config.toml
normalize_top_k = false
lr_router = 0.00224
vocab_size = 7047
norm_eps = 1e-05
beta2 = 0.95
dataset = "wikipedia_en"
Below are experts of layer 8 (counted from 0) of a mixture-of-experts language model. Rows are named router (the router's row for the expert), gate (a neuron's input weights, with its number), up (a neuron's input weights, with its number), down (a neuron's output weights, with its number) and show model dimensions 0-127. Each number is 500 + 50 x the weight over its row's rms, rounded and kept within 0 to 999. Numbers have three digits each.
Before each expert's rows: "comes before" lists some tokens at least twice as common just after its tokens as in all text; "mostly gets" lists some tokens that are sent to it at least half of the time. This comes from a sample of Wikipedia text that the model never trained on. Tokens count by the router's weight.

# expert 20
comes before: " of", ",", ".", " and", " in", " to"
mostly gets: " season", " team", " University", " States", " series", " League"
router:611466578558441537492414532514476537526484476467492471498492558456506504501460332574553541514476528522486540536483486513471477563471475633547491529455594522532468497450553549555392520474414507489522489526508528460578508551520454493497495515511538471635557529425483538487449487425632526426448496544482534479522442510379487429551445503435467489514458531357515570542461519494476520516504
gate4:564574522550539454480575447572532543533454593432515509461560555521464507500528478540540507636496407439555601496606499417479442452475450551582470615474549545461463488606534512470456533549522474360539523520523578423436610503488464514460483495524601501545468501516514561476467478573540529437517571506497498496530522541487484563505502516564490543506589575510478547510512516430553460523475
up4:507463586547547563424447442468447523517476502490559494458572488514478517498558562519447576387457476471462415519499529498512505535516525539420503448494549477451442450579516568499508525494502452525468484503448457466615519533529575507488518424559537466509536457578520443582575563495425466481506554507525492551549526513551591413651526591600501509505548374574562464511448515470508517615502
down4:505521431502599496501589516432542525532465497502529591531481541395447425478536573515528431503556526532528546444579465539572577377523498521513537555506448498503565507516491496587525502491562513389406498565508594477523570436513435416599550463452553482544383521476479535573617523490509490493601555569528477520504522440487509520485539516493444517453540535511550443494568411529483512469444

# expert 22
comes before: "\n", "|", "==", "The", "===", "C"
mostly gets: " M", " L", "==", " B", " S", " R"
router:526386497595493530497537544583503519404474476445485503507488474526544463397518493458469390509545529478525580552472534527526562423528465535486457508541518489583424535495490481491552464537486369384499367521594538436541426615549564516521548401591508439531469587497521519485478494530513445445481543515477481415491542465524551488504509529486477435494517480405472479525447600455543519517445
gate15:522577465476490567506541550471542599513490461489428491520482479568558498493402574500513551484435487575494534443559566454539556504508409557420517510584502429490461426454444435523538476549497433524516453483482571596470474484608474506494515436396544530483405516480464493420572499608428490512516409471553429555510434471536574502524469495562445582554568420565481470524488556461579509457499
up15:519589424481553497578457431560431434455494566549552580533532584516484563423552538537553503521451388475537527524604442478604569577575497537503556482481471398516528464466531578497449515496602515502487497526484501583554570577480529489537454550464448506475440570525526493507443548426453509467453492467477529433501418503549522518557483506418486484499507418476455593472474392468463467436561
down15:530558660503406486442411546561495534563497487549465562528460537518469556518525468480513477504533441513464414453542496447446483488518595528503468377524515593528463386504506509458451450497408548624386529518507518461435454480511494507508430525538535437493516456507498423437498484427525616482481570507491491490512523439412470520528460536550479543516530536562423508450569473550391477545474

# expert 6
comes before: "0", "9", "1", "2", "8", "6"
mostly gets: "9", "7", "8", "4", "6", "5"
router:543401572512455545475560509492557633492475560458412468508537494501520522523546450456548482450538529449482489531453459560413532440583577445503408403514528477563506471365552456488480541491458530491459458484481489387550439540522544521465538547498546501560482566438492507403490553423474408391483470556454450486530514472420493536542491527484512393510550514430516459435517448402513491551455
gate13:565405454538573469509603589457493461474471525455513445555398453517499508591569559447541523455485546501554572405492468522418515500574490479459543500458455467524452506548499477549555503401533492572501592482472502482511510471504517509509552410450430479556517605495417581487472578504520457413418519565464436467537489514478603598487479581387444566505513481500463475479494528524463552560559
up13:553450441574395504452527409558514537571530593533469510464479542543399452481513560473545476602507538475501487534536438575528520504478484517529407451427535461479477500507496498536531554525487543496541569533460629497562537499518526503466404541472410509500446536403447534409477501414491546498567470499550546526467517421536608588587525549490557457474556481435527434403531548479424511524437
down13:527399460485522561399460480519420475544532531509468470521529587522443563490398469541547391397571514455512499518457564486494431484549491552478531449534577509454471551424552475533456438501520473518534550474439459442447477520634521573519450495546558546544520540584546430426435480480514545503606529498516579534485516542440588516437491534542513439499526521518515467423384515574450520577544

# expert 1
comes before: " of", ",", ".", ":", " and", " in"
mostly gets: "ation", "ions", "ations", " team", " season", " series"
router:521505544474387531489403500558521616539444479469493510458551571422494454517573392609520485526482531521525467537467428476439510544474493561571503452481556511474461513495490410482400547511506456551529432470510488466605443550523472505468486478513524429545504539475414535486517441437545566498490476545484465458488335488448523439556463491505388454544422448402481562566457553497509578532469
gate4:566486501489454452489515516482549603492412402414454445423507434540431454570523461504576557505490567531499464570482486500473494494453597521518485426479495403520427579560432461519529506555527553413519502508472601534565401567553452493504529416511423418451501538461523564514462436467502513513528491481513512448526433462615454451517548505428403526507574561437468490493503607520423493473479
up4:423497503468454530500480460423537525526480543529440532490490543532428507558568503444452491474558516487479533580542474467509548371568398549440402531407501516456453557548459549461509527352553495558485511412465537534535427483508506434471469405560537538511361470531438553441515501457536479536491397459540496420502516444477548486544565511464402443577489502445509507528586466571498546512509
down4:523517450463509477506513425477535476454508520524420425501417517509506552522529552469405522588519538685510535529409456532464540557388436473505463571502517479483512538445551498548504517491515448491479440392471570492474481530527545433487480509454431469510555587466497564526546472587479594488490445434563548427558486528482600505410468462465543526421548513582501462464412558545506416539536

# expert 7
comes before: " the", "9", "0", "1", "2", "8"
mostly gets: " July", " November", " December", " February", " January", " September"
router:587476598522483485462490535442547576495456432431500490491502481519487518459432438477551527494583498533480599512466489531393555484477467545507377400480469450533478463495607416516476530500452529508490463544489530439468421527472507578493504522547529525555564518487514497436568548338558522451508525608428501544470490450433461454538434474504518371507488496371543484428424489515462507471498
gate11:525579489540489583488461448515459546494489456409471478432509477567564487503492473491504507472433461515399511399500494466521492481389475468418494419453581432569485524568514488457488589504450457472498565543462496423542464508473494499511546529465519481633495424540415518533548514528489464560479526550468548564526583460627421389512415381485514462514482486471581584430505508484473567467566
up11:478464465394543540436557504464493378476431554494470500532603471459572479563507523508484463465431566552465652471529513458533556454452505489544543438513555465546529395517452521534496467574604459556428421510503547545499493473552488572502501483448595519516405427633507448458575473497561465512540435538583488478488450493503522532429534468471518545523493488494537464562498488581526505567585
down11:456497566470536491556567507488508441527476508376548488503561500390433498501542418523404531462487584475536456427520447497525512433407535474492567490428440501507482537498520508588505584384519560491474487507571561541471478482481481517625424571504496470494440468545487445529472532475530492537506552440548504449592586429487452553506509470482392431485419427458459562534539499405425453557451

# expert 17
comes before: " the", " to", " in", " by", " a", "ed"
mostly gets: " been", " made", " would", " used", " won", " held"
router:485635463476516496496546545474446502436453526492495510412457535496429539451545396480490469459488409460514519480530587494449552469440455534592479477540495491536507502536562557470493497442560483462487447473561371398493474498420438595472452448572488548530515539520501473459572565460462471466432481606442422506550387488525539527530491441499458535521528519434529611586450556453466429434536
gate11:408505451448609557519492486480489520541386521531495509498503569436497524516544392505497539379427490605524533487562483491421546460432389503569490482591516527516466523528456570432541540430541530551471486584551434459491485466592446524506539484502500534489483469463518458474526469572503473440565530584492536513611542520629522504408472416510520495465491556456505503555427506535507407566457
up11:384607479499473545444454522531465546453407408477455472499499450538551525530487472439503491467459482548539526438394579418529460483547447428567551382558515433568499474461531461559487550407503555522432601515510502506487527461548475490434443497479528507470538466545458441630524527492418523462439532554457556566484506471574484468579501404510445488483558500527452538501562488503463377503537
down11:429554441528500482605526498533432434448519547546446614527505510448473566513515445473424524489475420500515528530523583494569485447442420490476438444481460476522535503576502506491494513494566371473459573463558360404554435479488521554424467492478410530555467411606462495511479518507425477488487482583508444501514482455524477541531489532629476497374530471483571521476437517480552475466477

# expert 5
comes before: " ", ":", "-", "|", "=", " •"
mostly gets: "|", "=", ");", " ·", " /", " Total"
router:602497517513389504450517579527568564492532539452439506494405512458498499589599480497398408595591561523505521470547466482523573453504482467498432465520461461442440506489530500523436515466589483406471521384534487561513523593502507460548499530526506410503566527520422480524545472518565525489528408563504509431442490431428516539436492435408559452572545521526539472511549540496445524417477
gate8:553555511547472419485414566508481428494536527492529493470536466385493473537505490549409524402453519501498569478476509438384424532500516582489518488542525506508425564501452481571544565577540488443514549460428513581465469572471573419466371396575539515498613469448436527522520534525543440429476474528604556492472500517546440507490543480492532505585488520553560418536490499564525562470549
up8:528541486480423515500400458526600510533490566428565474560462363539543491496460521435480488502550498478589519470512508573503460522478548479595517468542514397468504448480554463472535509494580402520569529471504466498608493448596560533545500608446561505475488502519473441443526553585512519502545481655566425514463425508569453460567476538520446511524467533541459410538488492553447426509501
down8:522453567543573446507549517542528464531495584461518548552448453581441507509507498441502494514580437545399512508513540468451561504474531447524523552550555506457507566493509477505551568532434449437458519534477545497484427459424399502497497426466542542486504504455529507513510378427444441457546479488423446477568546426564462477530489519439532485527483348523623478533532430549674461475470

# expert 11
comes before: "1", " ", "2", "0", "9", "3"
mostly gets: " March", " April", " December", " July", " November", " February"
router:543455526566522508365474536548443609465394537445487510525508473506411507550470464474492473533545496572413548478496447486331580541486472548572354528552481385465475492442546470483495552495453483454487459529519556521417536596467486527561479477500516502540485508480478467510489524446537525517515485590437455437520446489423482530598524494479586506531492498448451468440472450488435465404553
gate13:421580606504480642414521572474429498487539538524451593459499424540470478533403486497540510409479504450498564516496418498409489480465588531506395541555558416536422528501463561497528554441485474508476510431586496500556478418432465546528486508481461531521542501418474475443444446483492456488611465563468573474514479464550487594551583499498503501466533500591535459506460539552535530560469
up13:442409487483416486424494417433455480566537474588446479496509480482530591498555503437546443474413508537461534422523508566550513534641466452562404499487575436417481531537510431461430501495487515571488396501445457533442484517548504462549499428452627543539492468448537559486498464527533507533464536568565507573480509501545453516518500540554532557454413528508566541511477629415533534498477
down13:514468565438445529494459436454558545508511513543379577425581483457535566539561452420586497534483472524563487510440510387552585498516458356500506471488495488477581529377447546503437533571489582520528524495441552540505433490571482593517511501497516459500532519482498579484533496506524468493515474450389446505484529413506413494500505581495572492502423646507430477485480535493472456507460

# expert 12
comes before: "1", "0", "2", "9", "8", "3"
mostly gets: " ", "1", "–", " −", "2", "0"
router:596442608398510499416508496512543575538483573457466471550510443488476530521496426472512449527539508514407478488472481461412519470606512536523463436488628475474499477393519505456488558524472502515483464504545582432512474588505522557529467531508535474525460539482467452425502548443416495457513523563395382481546501423434529581543530490434524406491595503422487416453500457458507451516580
gate11:494475550441426372510475474526558518591499454495373480505562434501471501586531450513451432457506431542578461490419533550510501544460516453548563510493515440555469518523479334568437465505490502524562529495597504441464490505455459455501471454509522497501537488463476441467595534482520531474441517534481452500476508482575466462540565537400538492417607465443513440608455490527450384517560
up11:503561483540517489498543432574556534573477504474556531516440520484548436580529511506547590462684514553533477569384554425511459466535512477472464454445517476521454457371505543514491519479533563496554444588564497490487447507540493552504567496542500515590493493500491486440472501557517549476431512494609576501487391538504567556441513559551511480538472534581543512447419587576527593471505
down11:556567567503555532465526587541498441524608455469555444448533485521560426451482481492505581475449496521396459533533475485502493469546503476613509445463503422529388543503474537529548514543470428502570505516561583479526579409523544558510519450531585552562482537505507520553481467477462466512534475395557408627467479492547537520461473495500446552481463532576567573444499410522428438414434

# expert 23
comes before: ":", " of", " in", ")", " (", "=="
mostly gets: " team", " University", " km", " career", " school", "″"
router:576522500508372519500515541589614565534534446432447527504449536489501546567512323514507406576495522556517515490455419517526492522461536511453431472497510457468463502452571521535381530500482481453476470436521521403528481540436442480495532468577520419560638578440463531530511484445594537433471509573493491454507486475446535462465503409444546472481445550459510464575491555505492494514495
gate4:515449419453484586439566554547584513534507508443510600517516466378470544485518397453549442498446490516520524452559529524638487591466534482434534535452479426569440525524566476488424433587520503496466524503519578529527479497548576457594413489486539476586512470533526532523475538486578564562500455550438495483513474491531572494427528464500480552488603451514445484559558484428445577505417
up4:473455455483538454470474416522427544504392537522566499524561426613402602454415556510504473464477525594481472413572564496506553531506486530499536405518526454595468427494507508558497430518656491418464447536460488533584508465463569487443485425485521536456473470498412470542488519534567518400464532450510453498440564435595509463523498458506458598469539500482503517494514559479507486544468
down4:507509423491440448531564531613524485610559438481447490464527450443455599463440497570492484512478521466607538521430533539513512486482482475570615562474639480605467528463507559573527503500509534549502478479538457502548451427410487555445451413460580528567487499462375550513513556477479480539446491537508571505450520539482503483560439526471520530510434607476494563471505437552443509537427

# expert 4
comes before: " the", " a", " to", " in", " his", " by"
mostly gets: " with", " for", " after", " to", " on", " into"
router:583561504518468521461542609494489560441390495457481443470514446535369501412511444547428510496488393419459569498489588527500584489495496621556502413517491514518488482485545475477447508449454437466546534443482495444485523554455389525504455534555491483550549484497547487380551515353494487455428472576482473509457439472484476458559492412505515525482470517431513502522455540497395472448506
gate5:532494439479534522478443528422462456496553525563460424522498448469524564472452466464516540530525528458423475393421465576450468494581467571467557549518435518469471411484479429475521487528535460524469498562545516433462458484510545438497476405446474539464555496580549624477483481419546379429323454530459474469520504567501504393503441451484494519565515505492523473495502510551358538490487
up5:526468562517521465533421496442396515470486487483438458513383494577547625457566594557518470498460456612532526481539517504438491463649514470465556371510563417550577481468418453572533496565489494529378471525512458526504516564542435532558522509489522572423547504528581451498460552526535493474525594483518527507527485546554556485498462399483453531460508500430519490463474478477563470516483
down5:481503537445528577494491517497486573476503488475484347511518612587551482588580532504577490452521590501484437598610479515506479526519506595508540484438556417437509530447616485531414520504554547516515443448485498509466601480468520466557514532532487481499469552387460447521523455558486547429450533638528557474510561501478549474418529460496553451519453478498469432496492530539521536415556